{
  "n_layer": 18,
  "d_model": 384,
  "n_experts": 96,
  "experts_per_token": 4,
  "d_expert": 112,
  "d_shared_expert": 0,
  "activation": "tanh_gelu",
  "moe_layers": [2, 3, 4, 5, 6, 7, 8, 9, 10, 11, 12, 13, 14, 15, 16, 17],
  "router_score": "softmax",
  "normalize_top_k": true,
  "routed_scale": 1.0,
  "balance_loss": 0.0196,
  "balance_bias": false,
  "router_cosine_scale": 20.0,
  "n_groups": 4,
  "groups_per_token": 3,
  "init_std_router": 0.0211,
  "lr_router": 0.00185,
  "n_head": 2,
  "n_kv_head": 2,
  "head_dim": 128,
  "vocab_size": 32768,
  "norm": "layernorm",
  "norm_place": "pre",
  "norm_eps": 1e-06,
  "positions": "rope",
  "rope_base": 4240.0,
  "rope_fraction": 0.5,
  "qk_norm": false,
  "attn_scale": 0.0884,
  "tie_embeddings": false,
  "parallel_block": true,
  "init": "uniform",
  "init_std_qkv": 0.0271,
  "init_std_o": 0.0,
  "init_std_up": 0.0271,
  "init_std_down": 0.0,
  "optimizer": "adamw",
  "lr": 0.000757,
  "beta1": 0.95,
  "beta2": 0.98,
  "weight_decay": 0.21,
  "lr_head": 0.0109,
  "grad_clip": 1.0,
  "warmup_steps": 232,
  "schedule": "cos",
  "final_lr_fraction": 0.0,
  "batch_tokens": 262144,
  "seq_len": 512,
  "doc_mask": true,
  "train_tokens": 1251000000,
  "steps": 4773,
  "dataset": "wikipedia_en"
}
Below are experts of layer 5 (counted from 0) of a mixture-of-experts language model. Rows are named router (the router's row for the expert), up (a neuron's input weights, with its number), down (a neuron's output weights, with its number) and show model dimensions 256-287. Each number is 128 + 24 x the weight over its row's rms, rounded and kept within 0 to 255. Numbers have three digits each.
Before each expert's rows: a language model's description of what the expert responds to; "raises" lists some tokens whose logits its average output raises strongly, later layers aside. This comes from a sample of Wikipedia text that the model never trained on.

# expert 20
Description: Possessives. Possessive 's after names or organizations and possessive pronouns such as his, their, its, her, own, with some digits inside scores and codes.
raises: " own", " brother", " sister", " cousin", " son", " replacement"
router:104092128121149148135133144126147108142153134101118105075116100191170146142167127108170119099127
up0:153126055159144154162129117111127135164087171139125131130132117153154145107114102158081139097132
down0:111102159159156165114135122122125148117116103105137098084139114138113130098196129106177136118161
up1:135149122096110105101151113085139114179136120126167122126096146135147121099133151121203098099141
down1:147097122154129167135112167141065137131153226171115120136143102135148085125092107136124092157137
up2:153095118125123162124138168110136105110118134124166118132121121118161148132106122109106173101107
down2:115154171168114101113111106136123139125138074121116091125114150156111102123134156100120128097175
up3:088101126145145160168144119134102099102124125123155136150141156120168125113114133130112122091163
down3:130134194093137123124115129110134131138134106110133161095132111113163150169124171113127148112132
up4:151153120124112086136161120107176131122119130130134125130130174092126144157148154168128133120144
down4:122116110160119108122121126190098129113102148131110153143104113152124123119094092128132122116177
up5:114144133159160115109169144125136160145124110125132139136148146111124129140094100148095125177150
down5:146157140138117116122115155122125127101130185114134095135108142125099118135134125150168142128088
up6:161170135135135065161136137124152129113147121116163138141161164087144145123113096194084117115157
down6:138109147148134137133112129153168115109143119129146205155110155089115158105109169125147132105125
up7:177140085085072116116126096148101106119135163154144106155111142142103112101111148109128117088140
down7:131118141138135132112117158089093109144107098142108120143114139126112170130130133128107150172157
up8:169141096156142147128118125135144083103117137119146138133133103123116128164120138106145097159164
down8:146161149102132128063127165126073130079130133129129136153126142170155109115123094134148134140140
up9:141158123131099120156123134102141179106095131136110142170116135092125137171131121134123159124162
down9:145101114105112122118131119136167101139138109133125157146104094100129119119125086094083132178122
up10:158156110063112103126104122131127142206091174146155155114100120111146106139150115189163121165134
down10:134132148139123133126114128086106134090136163098114147112109128089080100077167128123152155106135
up11:150097125115101162130130140070122133101111170102117164131089136128160139121114145152144136143123
down11:157128124169112123126114105158108145138150118111097154160110163120155123143156080131099137129108
up12:146118148139168116109183087156130177191093089097080148113104135089122136133126096155121130112107
down12:098118072120137159168108118155136120132121101156114090162135140161112105147091094116158121150130

# expert 58
Description: Commas after items. Commas after names, numbers and list items, including thousands separators like 21,454 and commas before appositive descriptions.
raises: " who", " or", " but", " making", " which", " since"
router:160103113123128124107157110099112144143125123086104094065147135122127179139097109158142146122182
up0:139158118123123180151146130115155116120115142144143100145157087111137172151101123132072116122088
down0:129150105124107129155133135153073106114135129086141158093136154096111158156159151125142140134149
up1:142116141077125094157174156115167168142184111121111121128172117128155123146115120106106124126081
down1:120130119101148155136143115095138107116142149109144110135129101128098134132112148110093130106129
up2:116132103163107142181057111132117107128094119125164167100146134162157092110116163127182118153125
down2:114093122146123143075135118138147155145175185167088123123116105110127089119140097179131098147125
up3:119111113130129117119116136151088152097102129135125136153136156124171101102097123146169107088142
down3:143100113133092110176126119158160095162083183112123125113113106172127150150153128142127120122085
up4:108086097156146134157097153135154162111078102159157103146134141163098138111106146113118135142166
down4:159123129133111116115165098157111130090170135148150138136131109147130124124178116150115084150201
up5:130157119129141123082118111095103147109153130143104089104131137144110068143109116139142107147103
down5:129143125108099138134100169149171132152100101120155130150143138112133125149102152159090134115154
up6:170119090142126123110121121117141085092097097134160128140165084131101129095146142137116121155157
down6:094112131134121129109147149128086141128169128087198108128135172138117153105159117097121145138103
up7:099117153133123121087150136142138143135146097169139115136097133147131143070153167099086104122134
down7:139141113129135117132115130136135147105124152081123139175200167145161108111170123115131090137130
up8:154140116166119168105118102112125130133131123132139146107106127107118113118108133143076111105149
down8:126141113120141093158180161120122129109134128176110164120131112197061140115159114123156142115135
up9:145138150175127152105135131189145130127159125112153139143120162145154100081129123125108125141124
down9:117117129111137129165119161107159087157054129078079130098124109126137142135157124144106137160098
up10:161124098156137109106164112157129147101150100168157142100162082098126111100144200113137118105164
down10:114134146135164145168166129159123086114162142093141102112151126160153103141140063146120137125117
up11:143161143133100153118143163123138127124139099179126158137184146136158169130135135109141107138132
down11:106128120117117150136129103113160115141136148108096081171144178131118080125137137114144120138091
up12:131140129136136161148135102142140135115135102114116155104125122137136139081124121144121098124137
down12:146189073104120087119142137114124150092086154147105155100148131145122143102162110122161095130108

# expert 32
Description: Source and range prepositions. Prepositions of origin, span or passage such as from, between, through, during, among, plus the digit 1 and en dashes in dates and results.
raises: " the", " his", " within", " around"
router:140107122104154121161085125110167135103129124141146139126120127130120169106109120135076120139131
up0:121136051117156139136137148108103127155129142141123152125115102119172088135126078111144130087088
down0:097172191136154132129093132122116135108130117073127165197116137144128142120107163107087129140150
up1:082147118124056147128130125102145100156085098109155114118099140136135184125145142134131146104149
down1:153129090114100064132135157127089107131151185103136132173117150113125101169100154149113122101168
up2:102121111144093089107147150091115128174144172107123132154102179117134134096109147190106140152094
down2:118102148148102116146131115121147119130139169104104112104134126135132157156145108089130114075157
up3:165163125145146108119142126133150118162125164166133168114190138111108098148156144123099127098181
down3:146163144160122146107122153113146115131135134176155114116077145174100174142153078156113115158119
up4:119144070157144108111112104130091136141075125092115102149152148097154108130122123137115134116127
down4:098091146140114156125121113125130154100166154108138167150089134123105091147139120132120161104135
up5:090131092168141133157116138098090160109106130112109130095143146077121128132161095157140147132131
down5:125180119150143129115130161159105156168115124133154138110097100134111163085139156114151165146114
up6:127140155143143120116175128166131107134164145145109113109104143135109131112128103097164119168133
down6:119092099128107156069114129139122123126096080123136085142088135140100101162142139124113171130115
up7:077135160134097164139111134172081132135100145118099124158112141122148138166136139101146130117162
down7:156103110134102161124120100175138120128135117150145126156114126119091093147135084092083131155122
up8:162171119099148088145119157106106118170123127134114173137132133109143088143092101120152116123158
down8:109188172137105132158110088133145141125114152126151105145117149121159158125125129089147134170141
up9:142124144087127127104111067142120147117102136062122092174122112126079143118097161093111088126110
down9:103111125091108108137131133149145081159107138128115082136132119138135071151186160165112133116160
up10:125108173111168087120136137162132110164177161153153156137173113146131113107134130161151092105133
down10:182142149119147142149109162092163135117133122153135091119129112133098133111143156109133165154127
up11:124095170135118104131124140125150106117136129135134163155134092104112138114102066107138143127133
down11:167164106146155154106107135125091079090098147134143150142136124097113138160110137109092110143118
up12:139122166163126144083185160123116187120140125155110158107180178143124141136148126159153135095132
down12:113143128134093164121150129093080166084100150121146127089164133093091133166113148137151184088168

# expert 14
Description: Clause-opening commas, auxiliaries. Commas closing introductory time phrases (In 1984, Shortly after,), plus clause words like that, which, when, and auxiliaries such as be, have, been.
raises: " they", " it", " she", " he", " women", " the"
router:096097115100117139102132133155141110138120121107155081129119105127152135114100083125174143101124
up0:131125120098152104113151143159149131169138112135144147169147116128093093121125119109113102131137
down0:179137088094136093082109089136121104066142138146112086185085153121148097134141106151102135153110
up1:125101104126119105172143135134155130185120140128119143145092158171091118112138154137155143101132
down1:091115127135169154134109069139111094130092116118103137076113132131161146157131140152096125114133
up2:146122137123151194151150146110156087101160100156136106137148139170108122144166129149131099136110
down2:090116145157145160125146121170116108126159082140125103145161104155117150078106161132139097126161
up3:109105121127113132112129117095143097141142155151179163120091147113159095126137119099115130127113
down3:133121119127101119153145163145131149110105119128099123114137116113101166091128109122115148106116
up4:121149084105156153158105136103129153143127109136174148124155132135153130163112127158138137103141
down4:109156121116101123074132153139170131129096117175106146184138142118081141156145082105104123157101
up5:108104152100120157115152102183128141160144117155106126165141105113103153092121126105141110112166
down5:166157148123166135116160110127125148076159139139099120093162169135183097076098077097116171124148
up6:165152166098138144152128132104104123142110129143139146141175079144163089089137104119080127089142
down6:103101115123135144103137122126132167130111145136139083140160151144136118151120119103147139129106
up7:104148129118151127127124162119108188128126124148124142120150128099117153097134145114127134144142
down7:146115148125138113112116133183112099114122108089098119084111124160125120089164121112112069088124
up8:160148111113159104093117170099106095093114103133163128107107117111139143143127180097085118154126
down8:097132121145118175139114148121088138135120143138147158128129149093116114118169118114121181127108
up9:111090170134147115126131108140108124116135151149117104144162147119143158094131160144143147096184
down9:139144145111169116133130050166127128092143113094094167128124148146172142140135124130136112132136
up10:119094156140147121181081118140138115120150126103150143123126110158165154155109179155128156127136
down10:088116125153129138114155155082135155132104120090135156142119135114145109114137151097104142093107
up11:128102119136114141126103133142102119124128074145114084083110138153128123120116109112141129161118
down11:102106146162114124191187142177105136141127144107107143127113135075158127135140106134097118127156
up12:204103113115162128106105117143137103114100119115078138095157116150081121153150138130064149098095
down12:124158139137124144114135160107148142105155132168116128141141144100179131099121112156119121138150

# expert 3
Description: Year digits, non-initial. Middle and final digits of years and other numbers, especially after 1, as in 1117, 1310, 1,703, 725-726.
raises: " depth", " min", "-day", " senior", "én", "th"
router:140112103111136102108130128100166092120142171132133151102160104154105161104166105134145090103146
up6:116115206114123131111158110138094138133122125105128124149062107129129117117146108179135109118127
down6:123203119136094124182120135102106145174160138126121135123127107160124146160156132148066093119166
up7:130143150126139150091120116161102139145089108112126102125140129145127116096154122136113134155151
down7:165147114154110137120104115140149107107096132114112120095117111188106136169134111137086092132153
up8:148150148134099124071164153110081156080090110135157113107107113132097123157140114151132147122123
down8:142091132133133137124103128124138133106136101100163122150155119153166114164139147099120136137125
up9:123103107105133131081135158099166131133150166118145131175099160128114166135150090134124104139142
down9:136114128113105146148108141096157102121141124111150126149107130146112117137144151147078118107145
up10:085116130140096120052121130137156139111121146173179095140109139131138134130118157120147118152077
down10:119171094138088171119128095147137113196118081167100190103195129124124118164152126115117142117126
up11:126134107106152124152117123183120094087121137125138148152118132137158114114102119069140134191097
down11:106140136142124087108074138114106110148150146131153122142124124092123114109116121169120139115208
up12:089180171127147130146109133153108112143126122230082142117118120124116106153158124170135124170109
down12:132157139143099092153171156124072136144165131143143126142097099088138150105153145158100109119106
up13:111125082131122141104127122148085113110110134149177080135119140111168133136149149113134111142168
down13:111106115130163140105126105155110156165118144122122146136138154127137102087151111134081131118110
up14:108156109123143117096105106092137143108125117109143149152132087123146150092106150132142101148105
down14:127141120163171128138122123166125119144115131112148136160135143117133171120120167104142178109163
up15:147136159132130119160099096105124089106138154146121131121110183139152125145146161153176112177104
down15:108147120114108136149157129158143127124138130136138120139135116138068161122119133107128124141123
up16:102127124136116167088071135158107107133119130170126119164102153126167137137145158128147161092124
down16:128118144137134126152175090123148137120130168109130129135139133106127107144109141164146134143133
up17:114120123133115103152120099116137117127136158120122143142120096124150097085107130137147142175121
down17:116132175088133108090125120164129133151151154129125132114125129119122124154107111107113137128106
up18:159115145158071145112090143122126108102149144152125090114156137157140154179180119072102154141143
down18:116110164134170101130080121144108137142118157100143121130113172129123129118138115128099128130136

# expert 21
Description: Over and word fragments. The word over and approximators like nearly and almost, plus short letter pieces inside names and words, as in Chapels, Bread.
raises: "ance", " ever", " protection", " carrying", " enforcement"
router:130143097149175055113143107128132125143134099145092132121101177051137149152110123108096140132156
up5:113174138138119148122145097113127164161128105133134114127137142125117141130089150109148152128129
down5:121114097133086128125106185151155168131103117138105127117137136132158112146189142124132107129105
up6:143127138106129122178153166102145131108105135099149130114120130126175123167124133152164138127134
down6:112165148092110099076082097154143137154141124152127169149142109170112166093107128152146089124117
up7:124163109131132149100139134153139088112113141104153131112130139107154108125098120137111128154137
down7:137160130144156114141182122081088163081147143150113099093128101101093084135117136127127135125180
up8:144123111111162155158116116130156078069122126092149143122122075173134112111093105176143111152100
down8:091127079109123130131162123119098143135143125137111117110115142110127091105109108103127151174135
up9:128157086159170127172142146094161174117147111102129113135141131096139109114093148135137159119103
down9:125128106135107085136136125152102113146132147150125124146118071174136136106106111121139103138171
up10:110169125138093091159155139145097128069107160102107101169125145133155165176125145136179184099140
down10:168118150131140133106105131139085110116155129123124139132140109160123163110109138179114125108105
up11:119130106158101120153135116107136120162101136152132134177094130099141125154100134166143134133158
down11:126158127096119112130091133156136127112121100137142151183124112164138148126187140101108086103083
up12:122156133122117079098154160141152128122118154147150105148128129127127123135125122135105127167163
down12:127122150116129133143113098121138132093122181116181129144139113115147122139108132156127092129128
up13:118118148093154099162113086119098141144114137155166057149130116143127123116122164101109106076093
down13:092136112102097159121120100094129107146138121151055123122101108119148114094102086122136123108137
up14:140134154135131134079165139141135144178125102115147107136163113123133143117094154149110120148147
down14:164134113102057088115139180109095106110131110108196121136101122138153158139100140150139133176075
up15:063114106100161119089099127105142146109134141137135142147139132153136126147135085136120121184137
down15:124100164126133127157096135168111102103141130132073117134184119112122099086141121114145108086103
up16:142145126151175108109150164150154121102116143139130094128146129076135162142104146134138139130157
down16:134115102147096177167086127121148126090150087139131160139092103091164147136147113155123117135133
up17:139099118109124148151119149137157149131130095101107106109193116142157152119160129143105113132129
down17:113138133145100114106167167118160124132100155106142138128127160084204151166103120158137124159125

# expert 13
Description: Closing brackets and quotes. Closing parentheses, brackets, braces and quote marks ending an aside, plus commas, periods and "and" closing a clause.
raises: " lives", " who", " according"
router:153125124110171152103108128104099146116100174115110107127138108127140161153103144119138162150163
up0:152141124154091147104151125108152146137124088106140136128166148111130152118122097148159119115128
down0:111168108097119127164143117123111115135146146142097136089093142090127077169153159175145114144124
up1:085144124106124157100116166136125126135137134150144138115116115171180140118174122135113153164108
down1:147196121122115130135104161178159112133125128107114080145097141149151125107112105124125101116152
up2:122095138124154141148140175116124114143115155100157131110150121169094146120120145142127095133128
down2:112130084101150126072157126131105119149095109175118151148107163094147162138122118116129066127115
up3:150136104139140117119159097130072139092145116137105158118149138141133076149155159145121115129147
down3:150135137143127162138105146149124123125148146113121122119093123096096110150103109141188075091125
up4:120103111116133121144125081176134080154111112110105154162157139157146112115112148115099123106111
down4:151125111119103148134118137138133107146131126121132132165126124131145144142091161146096156123108
up5:146124145177102154174136115142101082106116126137133145108097134141115151150094133140145121107137
down5:131128114100140135129105107133125131146122123144141145114095116131074105130163148131165118159122
up6:138147123122153148124125124119139153098123076158106127115146142139086131090114142114122136157131
down6:107088122146099094125147140107144122123087175183128157117123077138123084133118148141099155116139
up7:133111092163118124170102143127157095114133099095118106134148108145155161111130117147119139130116
down7:129133128081121110110117117112072167158106114145125145125131160117129086134120109114136119143103
up8:097125145126123104110127151149097120132167152106164111152110179160116060161162153090111126098164
down8:162124143088131165144134113129173126125134084094104135118079131126113147138105070140102080105123
up9:132118124113145171127144126162098123129117099149140123149127140145151078159178097134146111109129
down9:138159167173145109190122135115123100062150134091102112097109165119107140126132165147148155124145
up10:120109111093108133081169120183167113155143143148131133188135113107147143100142144142152120137135
down10:103140151119096157098123128156144124141160118119113137136103154091116138120122175132145118132122
up11:140098123127117107150100137162115154091123080102154111134118131139137173106130104095106088108139
down11:143148103121119177119171094123148168128152138149131122153146102154120096124110156129121116124140
up12:109141117091138158121167124154119133164125124152135135167110168125151073115120124110166138088124
down12:140135134147089164133111117097153115106128144127139126198133149091126129115118144185132150152146

# expert 49
Description: Numeric table separators. Pipe separators between numbers in sports statistics tables, plus sequence adverbs like later, subsequently, instead, and kin words like brother, sister.
raises: "light", " affairs", " Command", "ings", " Affairs"
router:123153142130089170137137098134148133106125092129104129159112137133090127092123103124106136170128
up0:149174099156096137078131100134110131119156095147075143167143111105111132158139098119104119182108
down0:137135086137143143147110118092142099139137122136129159123134091131153099136121120135124174112113
up1:153140107107140107140085111144134133126159118183153111109101118103119146149138156141121134141107
down1:096160179154132120081153148125110116126160159124159112123107192080112166191158139118083117181127
up2:109137153149156143125146106143072123107139126119118107140123113148113097177101149116136141083152
down2:103117144132149124124109117187133189108100142167129099106154132148096171141117104107148120086134
up3:131092119094117154147100105120145153143133167173122129125116148113155141105092112140100155097135
down3:142139148137137082107132127143118077125173132114144138089132144134138140116137142089159119114158
up4:120155155160089130089183083110098139103113149121142104172122106123160126158110113167106122152132
down4:180133082128095151136088144116162097113142071112080125155136095135124143120122120130175107147119
up5:149127135128152113104103143160138111115128120150119145147098134174148116156132141109152158098135
down5:080150143154131102184130149123113137127131148143115084098114127126133110128120129156128117137147
up6:099116167139143141135118143130144089139153142107165087139130126095141155107131100137126147070141
down6:098139143079113121115142096109142169119121135117135140122081122129129127100075116140130136097089
up7:156168125134130071135085134092140142102141174111099079095134088142094143123128108114137140133108
down7:092130102117105176115134110120138140107141138107153076107127186108105136146148152156123104120141
up8:141137129171172077138133134109039133134113147150103142118108165133123162140107092128109150138135
down8:148124125148148113122110111156110106104117125126107109107145128147135079089117136084154162079157
up9:111133127106105158144126111112131155159075120139128134136082144073129143161113136144125151108126
down9:130141123149110126116148144124151123144151102098121139168138135130128098118115115145143129113088
up10:133113146178140095166130116138123116090134148097124125113126114134097124138105138133102110146151
down10:134147134128148147111131126118129094143132141166140106154094166105161113134157152125105074164087
up11:144167147153173148057107139116154137125140124159110150111133097152120116143155167153097115166108
down11:135142143153144157100102141145126144102128163131160127118121166122126089197158108103162143176094
up12:137114196159159083126106145163111149118162110150135093146124135089141159117156139133136147089117
down12:145155182080104141120154145094110160117140098132140107109111117094121135119126125155128130096113

# expert 55
Description: Adjectives and word-initial digits. Leading digits of numbers and years, plus attributive adjectives and particles such as short, special, annual, carried out.
raises: ";", "e", "d", " of", " only", " at"
router:117151126083115117133134191109115062114133160087107128100138164208161111164129158133135120177106
up0:117146118142189119109140112138110157115127103167175120145097146141122140147173096143137186139099
down0:124102145181116140137134127082150132084152114090070088096085090086175150146114152153135140149149
up1:128149086114111146105114148135148088136150119149104120146110104122132121138134097135134122175111
down1:099100092126183161144112113109091146092140082141133109121124137149120152108124142143142138089173
up2:113118109099158129144104121110105128100127158139155147144112164154139100100142103086179167080104
down2:111152123124161146166111130155098150121126118083090130108118082165126139090124161107099143130180
up3:138102163102111149140154128156101134127171095117123110132147099120115160125116116155142122088125
down3:132115095129105157142121135116138099122135126116154156130132153090118135090141116090132126125117
up4:104122106147121136153080124123127136132145083082153103135152135156136160156111137113117172163128
down4:154146107125149126134132119136128178148105148136113149143108121128111145087123116119101133061089
up5:145113134147174130131144130122133140095116082098120154124153157112127156106147130136143116087158
down5:135092144114138126113106095146109075137149130140117098134139115183135107147169124126140176150132
up6:106073121125129127134120128123130119163079111130101146105157148146172108146122130113139138130136
down6:156145182142112159117134110114151135128151170145136139152113067091110104069127093149113071158126
up7:122146158131132181110144124137139119114141100121090135142131136127159103153131134135150151157118
down7:151106133098126081147141123112083089088127101149132103141103136129079126079153135154141094136129
up8:088140124118131102141160162174143085147141135098120112163107132108077168142139170159140133162138
down8:144119127102122165156099103105086142077150107120135167101144120127155164123097136114101105098142
up9:177126115143117132102148125147137135159110104172091098155092127119095118159127085163124108133157
down9:142141135159107106092131150097105103117116113116152121120160135151133113188151150090153159133144
up10:121075130143150166183086104117122118124108143120143106113134102167119115115133110119150139158139
down10:123176155144137117159106110133144139146071127121147119121119151135147135111088142127155167112117
up11:113099117101123133098093140137110126113107160182140110099157096128129112138111138140150165118122
down11:086152146116153117131162093117115176119117123098163098113125166129099113104101131137110095121089
up12:098121137130112132137145115118083155163108107122165110148117126148129109108111143126110156124143
down12:127141085102160138126064113129151127125144122123095117119105179136137123130105191126101172157131

# expert 4
Description: Name-internal word pieces. Middle and final pieces of surnames and foreign proper names, often in tables or lists, such as Ger-i, Mel-oni, Hoff-man, -ston.
raises: ",", " runs", "."
router:136110150120111133138135111137091122088172139152096136112113139125112121065162140124135098139128
up0:119095167122149126132165120130084166111116144127133119169117121124102098117138115119148144136148
down0:132164127104142145125079205115130132137154120142127140127138097140130117127175093146139106128122
up1:141135118160129124131102144152141116118104092100173136091137105137138178148110107165124104155134
down1:156164167133135144087148122140108166129138138118145142147160097144131143102118125118170129120093
up2:111148133105125138131110111133164101121142100130087130149124091136114119113126141152128113125087
down2:125109139142119124126083152095084117165153132119127138105080138111127123105112143155184130100116
up3:107121168077126122145132145093133149151152167104114077140097144132112136087117145114113101120150
down3:153120131182161147142159150141129102088152129140136132070138090130141112124123151104128166165108
up4:143072171152131132115135110132104127139120117106148105135160125114129139121104145120105136138153
down4:120150117120121152110129163132108137113140121121137148109107127111145102120141103140118165134125
up5:078147134131137144155092112123104082140109151167159075127111143076102107078078118160156169131130
down5:148111083105128153114102121095141147149130136153111169098164101151157099152141111089133132085148
up6:164104069122155119134128150130145139115110079130147123117097138136127115138106116142098108160097
down6:087139172171091124128103099139139120092143131101147122148119114123143127171159123100118124140149
up7:135107145097170113111143113086159111126114117115110115113107123182109094106118134157138124179137
down7:131173141133160147114121106121147091110116122146121159128137153186123136096132151096141134155114
up8:113092132116104106116150067162118123153123147164151149133071121140118127155125137176130083136142
down8:106154118117108103099089159111134156145151092141084133118120099122134110147139155111124144153127
up9:165158088134121089125124074132164114063144125137136119124102143124152139149133129133158120123102
down9:130113159135118103095127118116088124157114157144115145171134101153092117170142128125171145145136
up10:131155106115107153127141114064089128137120129149106132157090112167129113137089086089168097130089
down10:136138139151140166145120115105119105160118082092106099132127102134129112153129130102167147110119
up11:149113153134149115132126117155120131140082147147150098116128138168124092153126117122091126156105
down11:140129154137110134093088120127160136137129118128165163171135113144088171131175133136147097098094
up12:108089117120137158085172103117132105104130093117125131125141134160137127109124093147125131133155
down12:135077124115133115127178140108120128128079117183131103119109131142106112125107128125119135093110

# expert 38
Description: Preposition "for". The word for in transfers, trades and purposes (sold to Lazio for, request for bids), plus zeros and name-ending syllables like -mann.
raises: "erg", "ker", "endra", " expansion", " whether", " motion"
router:125107117114118134135180133128112165101133127115116151088124150141121126132153124116136138113113
up0:105085148119112139157104185127116084156145104124131104114143153124107129162119149096113149149110
down0:125118136094182079138141118142138121099152134128127164139164151118122109106156116110177137105134
up1:135126112128117098139112123162192139116115120129128149125180116081109162163172126106154118116126
down1:116132178118125136143133147124143103120141137144123152150188122130175151118133117148163115116103
up2:114137114127089116144127085187163146143101142121111118121135113148153128104108148131125089123167
down2:134117107124132101152116163130059134149094128091124115115137122145112135142110098081121092159125
up3:123120103151119100140131108113164100137070142135148118133193164135137127127112082108117092116141
down3:132079094128139129144186123137129088130126145173186103135102159160066124157155138110113114092166
up4:109133117117139141072096084099122116160139113112145132101146143085132114118098117158117106122138
down4:176128154177080128175157140131133107151147172124113141090111134103154154121106108144147129064128
up5:139164118129146127136078135133115127111119130152142121099149129111103126131136144133135109185169
down5:102115154113126094146094141157098145185115129114095109138140099134113137116159107095165105112105
up6:104152136149108136154095120103130141152141122152149155110076117116123097130137144164125127106116
down6:153138083151149129152090124143176133107138112120132142112135147115139168101138156140124117136153
up7:180110059156118115170106129161096081139123122091092127107137124131133125138110114161166150121133
down7:128137097112111144136110139150147163091150141096086110072110147142148143111165141091090142191149
up8:097133151152170147124143095136091157125157084117113085157165128127152129111114116146128128117133
down8:161128118110145105085104148149151121125142107122111111161059116107098126116128144127099149150168
up9:122113146135102076106103161117150111136134109093109159116084147077116162114157095169093135096123
down9:106132125146097121161139136135120109122113136118125135134086120129090134127154142096123115166130
up10:131148138179139093170108154149108159119119158132192127159085164117098109133086154134171119101125
down10:126145146092115153135145093110145112160136171139159104118148123149131134126121152149106106145188
up11:120148117133076109109149100138170129104133145112188136156143121108094117109105160163125142095101
down11:153155144114100097148144127157064116140078117130090111175132163099114116109082093069128115130129
up12:132112079127149151128159156134091054136104149115142142137176125146099117124079144131139146151124
down12:085157111112126101102140122150159124127152151104104107139113139122134178146157152089144089118113

# expert 39
Description: Sentence and heading ends. Periods and line breaks ending paragraphs, closing == heading markers like Background==, and sometimes the word to.
raises: "===", "Other", "====", "In"
router:195149148146153155105142116122098093109096116155155101130117126130116135104082187100106175117162
up5:139131074095071153133179116149114137121085099125115128130161101152158089116140164139158125140096
down5:130108123165132161125138117142127104132158162140140139125137148123124141147103139125146171106159
up6:064114152122136172141135123122115142174175110173161121109121155091158109119129129126137127164114
down6:099102122134114147148092128120134088103159139107115032114130132136146129150176119099130144113123
up7:089076084095084131124102139139144075121138115115137133103134110136115091165121151111127144113087
down7:147158152161116126128147126080111149115146138149108128140164151079128130116124115142143157140119
up8:118112149145154137106119106100109149175102076121128092101161152160159143126111144167189121151145
down8:110137131076146110200131123126100121138171131127176198113111158142125120114164105173128099128099
up9:121101137123119135140141083134089143108131117137134141136114137087134124130110139125114130103128
down9:094123104127117150126112141114136130117146122118137098090187123137136081123080079087154108156067
up10:140100114105149120139099102103154110096122139143125110161147114146093119121138093135106134093104
down10:068145134161109099119090135151097147181153116091186152098118153116158105154109148102117120157151
up11:107123152140115106126088112142124152133139169115169122128115163134158098134142138117141120141110
down11:141130153110127104160131151120149139125117098131121101124137111128157169128143124134108152124126
up12:149144122144138135157105105162166100109133149143072154173168127101102111124130110145082124135105
down12:140175164148130140106182116116089117123135145141136101125121176112121178171127117146113117150118
up13:142126075124091126131165144149131131135153151116147131150117139177122100084128160145119138109142
down13:166132170105111124127138123094142146133143109148145169128138107080159081105116117109103148178138
up14:127138089150153126123133118136118119124123119104095145121153114157114129102150139145095124091139
down14:145146158106141107118154120107127164119165129153097146149136123116120110107124110126130129128112
up15:078142129137081130131144141142132139147119152124085115113138156120186149137105121106144122120081
down15:110113128151152134102078110146120113141145137132108112165156185105083160147109120125108183109149
up16:121119103136107139140121133145083098117097138081165115158112104142148116170151134134096125116127
down16:120123117160092103124134104120179150138128137150091148126129102145124144109109142121151134128117
up17:145138096153147156158119166167122141098136116130120137155184107141118118152142137141109129125123
down17:131125103069118114098147106156156141173138122172138121161074111143157061151139132114087166107153